Experts of a small language model: vocabulary 8192, 293M tokens.
Below are experts of layer 7 (counted from 0) of a mixture-of-experts language model. Rows are named router (the router's row for the expert), down (a neuron's output weights, with its number) and show model dimensions 192-255. Each number is 128 + 24 x the weight over its row's rms, rounded and kept within 0 to 255. Numbers have three digits each.
Before each expert's rows: "comes before" lists some tokens at least twice as common just after its tokens as in all text. This comes from a sample of Wikipedia text that the model never trained on. Tokens count by the router's weight.

# expert 1
comes before: "\n\n", "-", "\n", " The", "=", " In"
router:122059196122135136127111177124138047090114121114156117136115118128125112128158111100119104157150155110156130184105153118155095129142139123149090154089149100119148089146137143093158139134132105
down3:119103143119122116148128139107148136098110121128141118081145133127127166161107167112118165130133155175122150154082112112134152120106153146139116161080150145104117143064125139094101099119106144
down4:152129162152144150111118118141118182133129166120122126171140110117127142120140169148161110148146140153098122142098105115125141121153157137104149134136141144110157125100122129078173151128092159
down5:130120104109172118152104116131084183117143119110109134158131140108152098103084123155154115155111183128111132136133106148118107088106109090151111132071153130127101154140112153164122144108148100
down6:089101096175074088117159161170118123124149124108150134103116127134157098141143106134143104109135196098161141092079110122119130089123167106154128161167152121100123114117150156111122096124131145
down7:144161102147118142102152077091132123114104064096139163121126125137123143115124130140155158125078184156073156088137109092122150141111150122132097162106123165098179106124155105121141117145130149
down8:140126093145135119151135124135125144118124135126138131162092142139182090142092100102107104107125121172105141132131112188160127128171135115141131103155112100111080157165108125121143103061137144
down9:105086091121124131177099114122146129102116136152129159101125124123174109091150085111134135151146163104103123114145133108114157121112127104145103168138121127112143131147153135127148115159113104
down10:106114084144142119138123147143129119133151145083111157089145160134139128134121106118090136137124148108170174074150108098118147142121124135127182120092083119146150100118167123147108113116121116
down11:128089126105137115145129164165145123120112124150089118123094077167132166113101136159127127097120166073136134125101146136141129148112081117096157129137153156146134142148089113109164114103075136
down12:122106150118137119122125099176114135094134126121129092166136103148189116108157117104136145124101078149105112144108109087184125161156157153153123112162105116130097127138114193114139169117142139
down13:155192163121103150174132102160150122117154092124170145135139169147163173136098145169078128114085158096077156133103140122151153143106131135145102103133121116133157096120104123128094072169124146
down14:116107090138119190152129157109142159117175176128119178091155083138142165168114130094141114137123105140160159112118146147114133161105086104157125116106142134144092161138195132116065133113088101
down15:112126085142139124119143169123109150143159165163139153078122126129152150177139134125159122138113104091091105087147105132114115123125150062158160138131130158124165103139142126125111130170155123
down16:115121166110149133135125094136154139133119098104107132124151131121160079155100115099119147121099106133131177099145152114139089118093156085119152160124174144097142139120124142110139125072147113
down17:095173208135105145084134123143168136164122139106098129163100133164125119122136162147146128125115128090165113132125121137110144111153115137105179106134101153136122156147106147137123126134092129
down18:171159177101123092138123136114132124126110141155087074164131156107087126103147145126114197117125138127125135107115114156103125169151177149109102170079113130119108094142143133123138132103127132
down19:103115083141099111170118126105126071134142114121124131141125128121127127132120116157161132088159162110161155106105120144120111119111130140100144134125101119139151102099118117121105107171096132
down20:128163124141098117095135149113147113113154149189176135090117137142132118178151145118119088126116078150096117134152093130119138166136111146128134090157111135141116175112146126104097151137144158
down21:111157154169171124141131105102094128096133101180116102163116131107154138113071131147130138108132122104157133143090119094106134125134166149126164111143116116097108122176145068129079151097094133
down22:152119162129193112155159149148134127131151152132135146138177188110154096147142138150145112104093125111145160090134125106148104168136133129139129118128103141139154109142124165132147134192143089
down23:142092106119150159168135108102170141081117172092117142145116118130110114130105118208097137159123119151159113149091141133103129144071100122136088111112164051116121049107108157113155191116149149
down24:111081101129155156109106134120154148114138162118122174142136129134133145132108119135096141111133148168153185084084167141083116094133095152099163101116144115137163179102105100133113063173139110
down25:194166095140110130146132135130143163109100167156087139122157118144123092176140155135165119119097131138143138129100111125146140120110135103114099163107145128151119123094150165124112149133122154
down26:169141129108080134111138137166141152095167141130149118120128109109122091093158126095177112130124101112151115093102109130125090131123129170139093123105216120155128116156172204129168124149142102
down27:128130132149109147129158119142107089088097123162137112141125124137116078111126087110121115114146152133151093122186108119122139096094115117136065130116138069104155135150116120138112112154118157
down28:138076151145118145159102116151131123143142107106110168115114153128130116113120144146103133082136130123094115153160168151113122136131123126104129123138171103135134157151141110064119141141087114
down29:137110065141098092151139149124121076085160101111108152061112130147089123144116122104137111124103132073184109067163156118099149130123112111126147123082165140120133124155083141151087137145121124
down30:132164094157152112143134142075150114104134153125130149106109087087059128136164122135099092118090147141149116141151098132075136098117110123094139141110132129096158083172126148115129145151151121
down31:116097095130142107132153124165127142137123136149105137120118109136092138140126156125158144106126161113099094142072156149162115143150140051126131147130077163123125170179133149115115135122090120
down32:120236217094106096102110154121148132141090099145128112200141152139081146096129156180097169115141125127129119138147137110154103142144131146140160117138090176103129111113162128106121124112152113
down33:126150144155111145123091129135111121117164183118114096156094121150126085124160122134067122090136129138124109104103128161131158124129125142133112120146151138117123109097138131154088137185151116
down34:150142090095122148119133110128137145163153133148134131127133123095147152116139151122122141097175075103119182108132131144173127110198110148144115148152143137128144129113152135150131172118118111
down35:154108124063122139143149138151095110129146116123128091111139135149141132135144135083129114127123114161143189130086126143119107125128108172137145135085124153148115120132089129081106144073099132
down36:158089110138112143166100104100111133121156114119123096115112125098136105102125126131151155098134088135153106133118128155105134162154101121096113114122157123103121187128138115162137151102141130
down37:116087101095116118124116130124096089137145117161154114108093122082110124148140110119092091103138136109148135095124151106120107167119117124133155133130177127155158134133136103130142128127129151
down38:111126159116119096122126119100089145112154106117186104129103124103108107125136135089152124098140174115100148146161130132092107116149145155149140150158111119168136125143130122124138099133130101
down39:156138153130152152126151114130146130129099124115113116152108114114164097147129147147172108160158143076136113132102130116117126119126161108135164138120109139108143081102133135134142113135150130
down40:116184247128119120099138114107144117087131071164081124127148112103098129089148116159110136118158178167112135157159144143130098147122130103159116150102152129130142144116092139123116165152154123
down41:124107123113116166167119137107143133119173121136157126137126105115140120121124120153121118095132130139103140131151137107075120130122096144117094112155152097143131143083145106123155141135144166
down42:146177158122133164106134163118114131142104125121137126137136104078139097113116087141131146113084145163102133139131151130118107180132136127127151137130095153123107155123144138136147111128088106
down43:140197090149121151148140088140134162122144138137138162129111107141148149153098139099126078092128073116131097126118148179099146109102109134108094132116117113131123123145112105142153148175154138
down44:104128116081127133110138093111131106126081129137104131132164156072096129154074146115115121094135112136149116134135106138120108097110188127107087136144108119136114104159166125153097167168107142
down45:124145152130131139127138154137118120117117172139171141092110092103144143161119117070130098118110129146114142121058179134151141097136143124133147164169151123154157093134136158119107134150116084
down46:167158172144104152154138091187135127148084118127119083138111138141165083073139089134096131094117135122159087136114114106162111100159124112132121115163166115120134127129089138169149121128158142
down47:085139157135135109110099119090165157125101108111164146142109138130115114179162123149118140122102111148150134116145147125151139130132127153142141129138119119130132137120157117145124145142126140
down48:104146102099103135093166088137115154066119170162166140129140119096140108092138122122123129144110171086156141124151143111111108114128152166178110158122095105168113120135180093174123138141139125
down49:095106163118107109158147116132169098145098125096117109133143134070157132135112158163132147154146131155113133146134073114130119117118119108134128133157104138102148147103091151148148157122108128
down50:125120103153095126122160137134131109113148110116101140142141109146168129154155099147118115101121100109128160123156120132111141160141152078157158120148105110106174103150109135121144101161117126
down51:111128220127106106152129142114146125118108141112141098130104131080152142085135130098159173129137144133137153142108141114140119104070174114153116140140118143156146151129158144116116139117074074
down52:119110147133134141142108064132133167059120117111155109138108126159157122094187166135124118157114095155093116136131098127147138160175108177134110113165115128119121159149122137137167126131137114
down53:157124205163148107111109150109138093109103118129118173145151149099125116143154146126147153177103129130105124118163147122106137136097146130133116121164166124118154135155121140112079142142169105
down54:162102122115112118154087133162136103137143139107105144141162123128094149161154143121121146135100094143109187110147111114136185152102142122111118129106175118072106130127140077091121125145117128
down55:130071150144144141097096145136108120144094115077126115114134101096119130155138142095143133144148148095138137135098182130078144146169134151111127162096107118180147154120182169133147134114130121
down56:100127147138128104170154151161166178124132123117114135114147109144127135127126136105125129146140117103107163096110180162106132059141150076140121156125156141157165161092091131163119129136132121
down57:123183113148152083132117136116142127172150141096138135153128159136115137115105150123120140137106098174097150125113109154160130179135135147124107118122086129085147074103094126100132099119119141
down58:160101105097086156157145108134145135123109132170119115147148127149169134088107143091136144091161100114091123167095130116165108134146095157122094151168120126114123119126123146115146150144113131
down59:147146185140118129143132138150164128142136138095151119126118108105152108153137108164145108110108126161141094147107161131122126096141144103117124150195132146153137112149174120170133137110097107
down60:106122103156148141155154163117101115096122161116126113160127098128154118143131110136116112119123106107136118121126138097153137149077076097099110145147145091121131132178130080102153116109126192
down61:119137116150119097136129116126122118133147131093123099150109112086141124107095119102182168099085120136157116109154154130095124100126155150127136145152163150126193135111133124154119110155162128
down62:127133111134160121094130107108130096159104122130165142126156087131188136157131127113154134098126126096112058107099111086159154098103132108118129142164123110124163116100129107093136159111136160
down63:135103135110148091109164180082118099179128129150115115111168184127126154093128144093174097126112112173130124108158106136109125167146156143117081118137146111105146146141082118092134156160115140
down64:127121062163060126088121102109117138163124140130091141139105163127118144158109125143166114120117121141075157116153128159130123153148144094114146104131150159129146150105107109160153118152095136
down65:141113172128140110144116124100153130129133135151095145130186151147139075131121107120134119075125132102126099087135156104123103138141111090139130160127108122130132181115073125100141143139137106
down66:143118056120148137157135134118129112114095148192148130144104123135132084160090117189123160139134144120122149146102144166088140150104112117127101144148125110125129173113149123153107075131113167
down67:159127150152115109121144158148102135131157100080125142122152111123117126100177137156138102114147122135124134109137145156097100179122130151120079126154128139131138129138202165149076140156149106
down68:118139093158112149139129097100116164101123098122186122088150128107179132113156151092121117130081129134148112116111139138118141143142095129116113094114145113132109097084119103162087107141076160
down69:160106149117109109147101074118131143123102145145143144104126123144160063117124118127122138135138125119123180187108185127124155164152112128119101163163137132135116169133118164110146141151104132

# expert 3
comes before: " |", "|", "–", " 0", ";", " 1"
router:068081121162133129110112119100083115091166135146136122111186123112128121100125143130165161100085147119123096129121122099108118128145154160125130112110138119144167103117161149133106097152148099
down3:134113149125132142123085135115151141144135168150091147125101165120092127082150130100119163101165135118166116133147145102136154111146129114153110140093145119109104149134133178152094130167092097
down4:111123156145116193168132090126134130100158109137119133119112162121157131114141112128121145140115100132134092145117133155101147152135114170089133086138154134145094170098136120117112105081106127
down5:126122096180134150150111100122167110106153159146121163090135096152151120102130198106129121139165139154118123113122149108128119135134087121133117170113144095128121145123126135107166110118087180
down6:121089190116146077085081122122110131108108173115139158110126196124108128089144107101138133120154128094149143131119116147113139122142148127089129132120111121133112155138141109133172113110116144
down7:141105081142185101124090157120103146125139080142132125093153134149099132108155100128142108160098118105132103152115116167074130158146146120133152109117156146135155133139090113096128136158111121
down8:111182091118156103073148128120135101162125129139141079137174139105124094145124132139109101131149125119110127138131131106117172113179129100128154132140127118135115160125082117141138121063148150
down9:123117120136123110107088124158173147136161163162111152140099169137149139110107102102103131085107097135118102118129129145117159135139152150096152144116165109122105165164160148154129147088080101
down10:124118109122111135097121090114151083138162129104112091137146111160087132104116108116121114164123121160121128086135119127157136149138180103102149106080151141142117143129097132122099164134160166
down11:124167173111107115143119123117149121102133115141108141143103135090148147123169118125129136156151142148132153085128134115155179090076124182101089123138091131142171131128116149129112154083117126
down12:133151110161070140112134079122112151163090121079133123145107135133161125103096109133128127159110145119109152170103107078147120150119123162161123103176108112115123113129116105147126099138108167
down13:154145111119129108108167126128100101124149177088133150079074108123070094112147149135109129121108172199113138136089138188126114146174160130094068126128137088127118103129085107150124154136166174
down14:138135122103105124170129118133135144129199129173110098189133109149158171120159155152125151100150101124146172135155151101098163123123123113101156126145143134152096115147116130133139145073142147
down15:103100105169129176095179173116117136093124114134148119142124104118113106135120121157132170136129135132156094145130092140152121110153143151193148132159147124161085176120128139087119160105151134
down16:162143144120128154145180087106139120096102137113132163117092132138130081139131132129117077138103090128141158131119113147140120137133134154119110073152139095113107142134124137171124140135130161
down17:170154127122129161142151122096102119144148128107138136118130166149162146165124143115126119179133152143119171135155114088114118121079124105073115103115159123120174110124149142114147090124091134
down18:170090113120109139130129146110155145159136113146084150110116081120118121112133095079105087167166165133130148116112123112133112130173111141138111135115099136095142119146131098115141170123153143
down19:148149118093142108125123132139165167138112148139095151146138141147175175143116151129167094123125163137146133115124100103139142122153137134107150120146134142109117121119176090140111129116149098
down20:142140148122142121111152148123130209123138116111157172121156129116156110095132163118122084108156149150138138084145143115139114132160143137106138153122105122120109164141093118095105109139142149
down21:139077171147091148108136158136102139111104152110113122130109146104183140137107108112134107129116145129112191140164088137102083130123113160095086149124085133097105154114159063129117125157131102
down22:107146113153103122092089136159129124077158107165139122105111117094145112140129146122121091143125124117169089119117065109198128092110173153091085096117141099095093102120109121172100116172150133
down23:169089124133119109133123132147140094137153149136125103137088102123128130151140130096128088150108123148098102125158079137150108151113111141116097119078165116102113155132106142105166110099093122
down24:146110160127095143130127090136116159143109139170113147106080166062144153112162162132145124119115149140106125150109132164089146142087141125102109142129103145086136155155124114121124111116066108
down25:133147167106123108178122115132116173136133119091109125164144108125127139122160123115147113126112109131140107151116063158171110131102140157087124084116112142135105058157127112112167096116143184
down26:172149132111134092094101128140129163170150152160117165136133095150130169091102144105085109112151105160170096124140125111092146126119118124110127144107136129131120125087069162126122135153097118
down27:069100131131121169176146102117121138110120118142116155108131119149154072099160129135125133139131143104129104161106147157132150154101165125163148120131169118135127170110160103111132093115118123
down28:141120144118170089124124145110134133169137126138114134069094101133120163143062109120148168127134089142101149124129113162140138097138127101123127156122125155106126170145086116116147123128121116
down29:193116109174099136147178118121141118090105150114110127152086143144168106108139103136141116129122115124067091116132109139155118141131111134116136108115101106160146116140134121145115100121095110
down30:171127100131163156133144123148110118126120123122147164098103181148122128148153089154105108103125165127096078133096120105149091123107174135176131141145151169148112158166125125136143107165181151
down31:139117118120135131133102151125105153164088166085105130137071140119148158085137101092074069142138167093116117105142155120148172134107098152098136112122147120170130120143112089161143154110089114
down32:122089155160148116149079118150135171138126120094137128104086143132078113158130149112154144119108117169130115164091142126152140160120171113111078148129138188141110152164151150138075097118170115
down33:140139131137055150132129164106112137119162145122096150144157129104146074102140140083115083133112167166150134106138138110142165106123069155126132158145143127142090127152117113152098162105112131
down34:124134129135168119129140103117109128133133136161148140125132136165126130121124137146070150092126143099124152158120151146104132149121145116134186119124104167121131128144140129141136084131128094
down35:121094134176138126134139112127150119128135123137080112158135134190139124125127136149150099145162117140102098136101102136113101100096132147115089113164125146111112163130121152131125099156157113
down36:136106184077162126174132112123149140148173129152144134105172121137099132139125114092163130103109134128133113140131130132116144119108129127145159125156114107082164143097080121104127068170103120
down37:135140115098134146112148150138149154101077147140149139145158126127111113155116161119132157147158132149088138126116131114122147098107117129114125101128116152122158136120152135168125130143153166
down38:116100141084168162140129075138132109142140161077135167138158125100190118110146101120133114159115102150144170136121159130122167084127113141145122163092105118137152116122130119161171150110168123
down39:092128117119137071105158159133106103124096116134122090144146131154152144055112150122151089164101206109109148090157116094114131141150076169125112094187113106137143128125113083129108129138101124
down40:131176146171108136102095124112123125115180141130132151123123121099109104097141129149141156133132122156133128166129119115095112168128109143125126146109179110146196112141137109132118135140114169
down41:118101122124116139119130162143173151103145102109151087124134142117119150123164151120148141163154151097115095167150147153123114165131124103116128104123123145166207172102159159095089129161138110
down42:116111145121106106128128063130106126131141128118133114174160143097119136123130119095100170078158136079121118183137131101161076128125126119109102088118139114092119151161138157113087126147108179
down43:154137128103150114122148094109134127210086121079143120115125120138161137093082096127168114110120128104134127112103087134145107127143119098107119156128116124175136123115119124141096157146123121
down44:122053123128100127152110129156125111104144162135117123135157168146117108108120141168168159133124128127129127132187166146117128182113110140174102117179174114141131152146110139149090140148147127
down45:129124134147147098119145152119141134125161123141159126113144157155168121102147095132110132131162138141142109089145118129144134167128139125099166146096161096115142145110112126109123124116144122
down46:097223132134170107137097130105088125145089131134138156151138134182121120089107123167076125116150096128122130133142131110157123140132135117142117146108142150133102055123157142088107124143168122
down47:126121139155108150130115131101142158100136172126149115103091111118111135128143120082158146106105117093119105150121147147123104146085123149088153112096099176164152134141151150130149145117149139
down48:145138137099146089131134142106116104132103166098149097172126162090164091132119089109155165141089132143162132099122151110136109139135137113179135124141092125122117093149152124153136134151120099
down49:140113154138120128124086155091139084143135118096133094117116150142132158122131093132168112150140135084160134109138110157135173113121156066100104082104115121143107118113143123139149114113151122
down50:091128152107122109136118105110120100123093165112116154158138130137134122148146116140069091111086151116128138142075147129134118114153132138170143120126113128111148117133157154165144112140120120
down51:108120153112121110098163148075163133152129149144130136107163092132129084076100170133124104136089139130128119104128128121141148112103132110103088131130121130133167168134128121107104137153127145
down52:106188181126096140116132124128146141123159111160118087168131088171149133128143124127116116125131153128157168168135108139083130088125085102104135134133118153096188129136137171126149144071114144
down53:137135125137152162138131153134129131151147141142156137154124112132146087136144125135104127162084136121137136145126131143129205158149104111093184105158127137152100149124120149127158142146117112
down54:130146179121096163107143133111111176137110123091177172157145119121167105114152122191119138141127124128139142151120121164152127125131125121165135132128065153131094099135132113169106111125160145
down55:086188139114159109125143120098133083109111129112121135126133166108129099178104118094138105123126143124176128115107122095098118097101119112118146142132112167141143105139159128141156111099143132
down56:116107138167124150113139102127133100119117118119124117118125171093135125143154145135117136097113155187126103111126118138124111107108109088126156118135149139152160204114178162137114138101139128
down57:116133111132120101123116121126124178075156113152112135111160150109103121100134156115088083106116121137147107128143107098134129141108069140123151139096168177160167152120144152138164135130136128
down58:168134122158146115111133119114131133164146136112141177142139168118156129110114163120116112119090149147122107120099137116133104128138084123139083147170139117118125122134147130153096150124121119
down59:196118118125108117170118126136105139179166166151085149114157156120123140124095146071142134084137118116117138141115083084124133100125092135136123159120120106159092091092114159152146125121107142
down60:101142145137106085093168139137124126124104145125109164180131122107124137147158114111113148122117085117136149112137132127140127112128118097150104165151131173091100116130126114184172127109107150
down61:108095129117133094133148120120140121160129159171144117105114166112095083117125075131122170130094105126121152162119121101120095111128164083150169184081110124150134169117130133121071105159103131
down62:147177130096133113170152119094120093168088094097106105120126129132155165121105142138139124112155130093153159132131140144139119125090131114108123117105084157111137112147134116123171118109144129
down63:162100143153101128107143154119126143089145149116129140132146133131190150116153081125141127140103177107116124162102143143092132119156104155147182131130132104118123154113151126112112143133163102
down64:093122121110133156089098099138148090164152105109117114120084145101140109141149105125151110100145131159162141131093122101133139142118126131119119143132132121163142172103178108129102162097110133
down65:099162131105108118169167080153078127116086132091124102129127094143173155078145140130108120109130114117130131166092171138104159137114135128154148167099118124103153129069163105106174136144127121
down66:143115124148096130112162134091122127170129140125140131163147116148166096102086100132114120119117126063119105129136119094137149111115113114150120161135112126086108111121139155151085148147110124
down67:123159118113156171100140088135171130114122138113129116149097102115120138154105106128138118137141159115109145141096093177110162122123129116114164077168114142126121120139122095121122171125125101
down68:133095126119134102130100109130106164138143111136096127094112139135140133108207131125151138128175117112121119087091170123103158125114125148090139105112118152111134101168120117080165115142141115
down69:119160170127135120111136159141193128148109111146161123157127077093102122151134140111118119089156121122129106087104121147160169101136141144102122094142111097148134148156092088105076165122080131

# expert 0
comes before: ".", " of", ":", "-", ")", "="
router:149092100153123148122118118164144132131119129113129091119168121190161160123109218139128150151131134130145157127131151177117149126114104141161134120141053148144129214126106123133149128137112121
down0:120124149108125127099146124111112114112131123097157105130144142182129107141138120116147132131157112159111102142106095156127145111109113148117133173089085149133102146131149162070144133094156167
down1:136147149137075124129126137115105157125141150116136135137127119126136164090139144107126098125129130104152137107099153140187124084114129105150156165127110141105180081151112135107162129120097109
down2:114134179126159122100124144150134163131121074117090130118140195131120110133158129131112171105129128147075097140133114158165127107117124131158138152136149178142141089138130147136164114136141118
down3:111191163157097104121117143132125131134138112149140152108110156098152146123173076119134158121160135126156110129142096131168191148124107135108138107086111129106117093135123115147127164131101110
down4:099094140142143113114148123093183131144145090104098156108139110134125135144096178139141105167140125088140138105155126181123118120171120143160136130117097144108102146100127107121141083148100076
down5:165122154089113131138121119061126138107140171116069148125156139146117096127133149109110120122113102153135122139115140142128156129126111146134104155076189138111088094142109132130134116149095131
down6:151122139166156112129106140179099119148151132091162130124097148114181127111120081121095139123091112157153104127143133112177146101143104146094088109146126147095141138130153112153130157135125115
down7:133110154144064115121092147184155123105130089133103140137093075128134120117140090147167137129097117171117155086145142149150109110082087149129139115134104133133120131106149116156102167126120118
down8:067107092098111132137163139179129185101128135120123135131136111128147127147113128115145112107081173104151092154095122111118132137120152098126174101123152098155111163134141126133097125132211066
down9:128162199114118165127095099103124120110143131089113104148138058127148145116094129138139151108085148126126131105174159122087175074096147101133131120096128129142076097132139108102162117161108150
down10:124105141166137131103174101110136126075171143138133124126119083128187171159189113130164126090110118152099103116168121139137109143146120136114173087172127130125110167154136171163098146155145122
down11:150090117125178120136127087149127134156161120157101144099091132117138097110138180132087152066132097154124118112130088096149086096140122112146144147114147133149125156137157151128104106144111050
down12:129138114116130114130113117143136093172144129146144134123111155154114124102126147155099119109095122158113126114131112115116116130147123091110096129112105116141178095125150120153115128136112136
down13:158107119164116125094096118128175134161139152120104150116148125121129108119146107108131120154149101096117115124132151113164147105115136154137141137101147108118118104184151138110139110138096123
down14:117101101110084171115124156084082103122111169132119127127103112107132113116091111106153107165112116154110126115117107140082124175147124129149126131166123139101142124108107143120103109135092130
down15:092117147148151117154171149146118151115116187094139132122144139124107113162102122139117069120162099174144124133145139121123108122133146088149089139139155129161091082116084125092096125115144155
down16:124133150138134128114138075148114119067093096120144135141136106132089127098135154139101124136144173102105146109116166144136098176132125156131124108131164150135155094145078144169171143083072098
down17:181155118116119097120142219142135125126111140129181124141086153124118136137136147177128095111126139167144138170125141151121156164073143095142136133128167186137125151106133118085115110115164141
down18:118097131178114134147091103127115107109129103110162140123156116100166111111084136080210106169097130113083118141161143162110161156115114139134131157117136107154142108146133141162116153128141116
down19:114115108107097111123123140128104154137137124141141083126080118102086087157139136142091163104118081132147101126159115117125084136120088123145135136150120108128151137160136133140129178143124142
down20:129141108111157128114131130134152144163188108122145103117097084129120147144105143125130079062129106080137126149134096085101113110133156113127111090129156140119145123127141148133123113116115157
down21:135145172113117170126098113085107102115132123101149127121105153121155147172112138183099150135158127155138140131153140128129096100113113154160147143143089079128125147131137140091162115138115140
down22:134119140125128116127150106124141121090153137150122162115175137123131133168151163120134121123128131136145118151122096161155146125109150130136099110157153152131136156121125116156151148126124102
down23:110172104064149152128144135128151087175140139135146094140119130106126085140176152163125140119130130138144149177132076111092079140132087103145087127151146132139146132114131135138113084157106133
down24:116118147143144104147160131109119133151122133121161122116114158129153103127163157126079108081134118115118140172153096118170126128149190138109146133141110116136123134124185150122158137136109130
down25:177132132128088111149133101116128155147153134119077107121146086156125113117094131080116101154122105128107144169115091121110141128144149136154164138136143165122167102117132084113162100133126138
down26:157121127113104124175141099122063147114135118141119128126099152115143141139130149119131115131184128135146120142175140098121179104113096155091114138085139150183132141153099120138110100133130128
down27:098114085132172160107152137080124152145118159119144129130157106138117113155148095125120088116168115120121118146148148157145166115140172119139148152117160127111140147112167145108161183133150114
down28:166102163126155162119093103141133140094043128086145127160141154149110105121105119130109115131127103120147169119116129152110192152142123129137174154165133132076125153119172162143132142141161090
down29:119117140108121095111140119110133166082153130068149131094087140135143114124130123154123114138133110101153122095124130093104103140121113100126124143128146090124112138113151119128134157150121116
down30:149092147139108157159150103118148129116140094127144136160147093087140105145113129098127111121123159162153118175109165108113088138090105123137148129128142115127159126152148103119137092116134155
down31:121085141093144143131120152090098102149144106175125124107133135115149145153112149093153144108133120146141120121160133166134120184147146125125159154137133142120086146083130104145114103124109157
down32:168165102154127124135146124157114135122130172109132091149103124151136113067136092174146114139131141076113099137133119092147195104150163104145157121151165148136146078127160143111116129155089131
down33:144151126122150139127092117095143099090166138112149142111136127127132158140117143118106120128130127162120156099124168172138107122154152130110145110144123166133117102088101141140187103150104109
down34:151124132125117124114120097104144138122106158055108157141152125148123187157143105118089144106088167127137118132159116137112133114126097157188114131157120104099125086075159113143106121135121115
down35:090139138164130144142161125137148115111103123121112114124109135112117127148134118121148132101148114179132116119142101155144097136136141124087121123075146118093132122136161140136148088130154146
down36:132099172142152129086122143141096128118129146143133102134130105132095125117103086159078164121138090109158100135150119114121131091155147106152132095143115120134125171127123152092121102092114123
down37:091127133137156078116099120098108115130131113134135135146145157124110109115116086126117134150103151159106140113158136155112136172158158150107119135128094129108130121084120132137153090124104152
down38:128164088130146098140137118136120163148122119129120097143146114145153127097129144162150127192115153116154114112134143092137133146116077133122054118089119086105101134120157093149098129149118158
down39:101102140130100113075150098118126108154154120123157169115173102111132133116131130140117127098083134103151126133166115129141137158164163092126117096124110103157116145143103132144124148138135143
down40:152048115093099137097098136114143115087119156131109166105101122133129134114122154121103132106092166101078103158144174098092110119141108152132107102124140134075180114123117102124149090101124135
down41:143154138148138141131080105114112143161161141062131133123150133162177125142140089146164141170123085140132115144152129105131112159131123106114126122128141091135150078101103157089115158147133155
down42:134150096131105139130132146138173113147139105113140139066129101118128156154138103136133123101093139116119134135121131139097132115080133100118138089093135092103171117152116145088138159108171133
down43:131131133171123125092148142144113127101140159107129119181153139122164101097162143116110090064127156135130162147162126127131094095135128097156146140152138121144123159155131162123079140142111097
down44:104107080118097166131127114108094109125152119135177154120119136129177091145160095139121096138151098155122107151135128138137137167116131133146150106128146135148062148150165166160124173144123112
down45:112154097151107097121127153099098202121154115137145112089120120120109105096112132140114123125151096146143151137147166138097118120140128126111133153139129114117091173126152125136139156137137098
down46:144099128114158127104126082097120137159132155108155148147144136132119096160166123101139107115143090110132124116135138132158148138147182085113117083104075128120127151193105136099158161138083137
down47:116122106132143142124100132121162100133145133113159120108122143134121125137150133159166142144109164130131098131122148101105145097125103109117099139100179105127179179146116145132133166116174132
down48:106161111132124125161065114185150139140119142118131115131100104142155133097147125144158122138097140138134124137125078142149141144156164106145080113132160099100118095139120151114157169136116116
down49:125172178131131139102182118154124153107099156157185166119131136151109118161108113155128112109130107129155131110131122153123136121125098106110134098100150108141133078110155147111115110121134138
down50:129146145149115140141143142112117144099143130128177127111164130121102109164128110096126091101082099126131110116166119067118146134153109138155128120100194117099146140137144140106139142084073108
down51:134112165131143103092057152161115140065119161115135164145149157150129172111119168146133117127139130127092126096100147117148177173076138129091117130113127125099138069117098136104136100118126132
down52:124131108094130129144129162150162178140118096117159126139162132103148138122105109136129125133150139130085104118076075106129179148158163121103126107071148147093094128173166138159166098135139126
down53:137140150153107127110108143138121108155155119121162138123141132114139155127178083128157114126121129096143101113131142077102133104101167173127098104114100119119117102124083144135105143138166113
down54:145151146168105103156122163101144100153160117098133183151157132100147090125143128123119131153122094144146127089103212179111130157141186096106113106118102113125104108135143099129102131130106151
down55:158140138135120131125154110109109149110161180141113143121109157087168126150179103148114127114098122109141126145130123128112139116126175149138141135161088109147121139143139166150111158162179104
down56:170142139130155151102134092149120123103127120140118150132164125170137135169110149129116150107149116111113095131138088077125145129112141147160140130149085101159150097134130157089133165133120153
down57:098086114164082173098118131115118100151088133126123129168124151131143165145136121122125165159101155094129114130145147119092129098101134138145139149158133129171124154110122106119146143104141125
down58:159127117148095151124120112085118114151142142093124107111127135120122154131174138156113099111106162162114121127134092108113097121150142161132157136126130086111135156129115130115129125134127111
down59:124122121124136106149135135124113102142115130126132131110133118097096120121147127098082158139130128128127129150114183108068117147180125144142138101143150119120131106119120128179096120154147116
down60:154115095142167106147109166147133128094124145119097137078115137126143100166106102107128092117146104091118117108144129163136136127089143155103132101142121104117119135079157106107142119102087118
down61:107093120137126109090069130174128098112119154114093128159180141132119163112129121116133094142144109126094121152117129109129155086125127155110096148101102138124120163117110156114151121114124121
down62:106133126121127121128128173108151173119100109126099155111171135123177164153131140124141148135121142143197134131125117134109159175094140124148124118139144121113132158157130114145143138069134116
down63:131130106095120098151114103132110128198092138175120127143109144106113096119126108154140129161139150126166105136139130112140084119112184094183157167112139168123134115162132120139104123116114150
down64:173116112187128105152067099131154139119122128129147178132121109179107119096142120144161125119149110139083137077110135142148150146135150140096128152149067151061131114130110145128156144087085134
down65:119094116129104118100137118108092097122097109142181150114123107153108119132146114117136085131157117096110146178089137108130128165131144125140113132120112154105169119164160101135162110152066135
down66:091096064149117167149110173096111123109144141133108143116126127084167121152147108131131078153130147193176124114120108130105114135120115155095127140104139129123148123142135134177112153131157111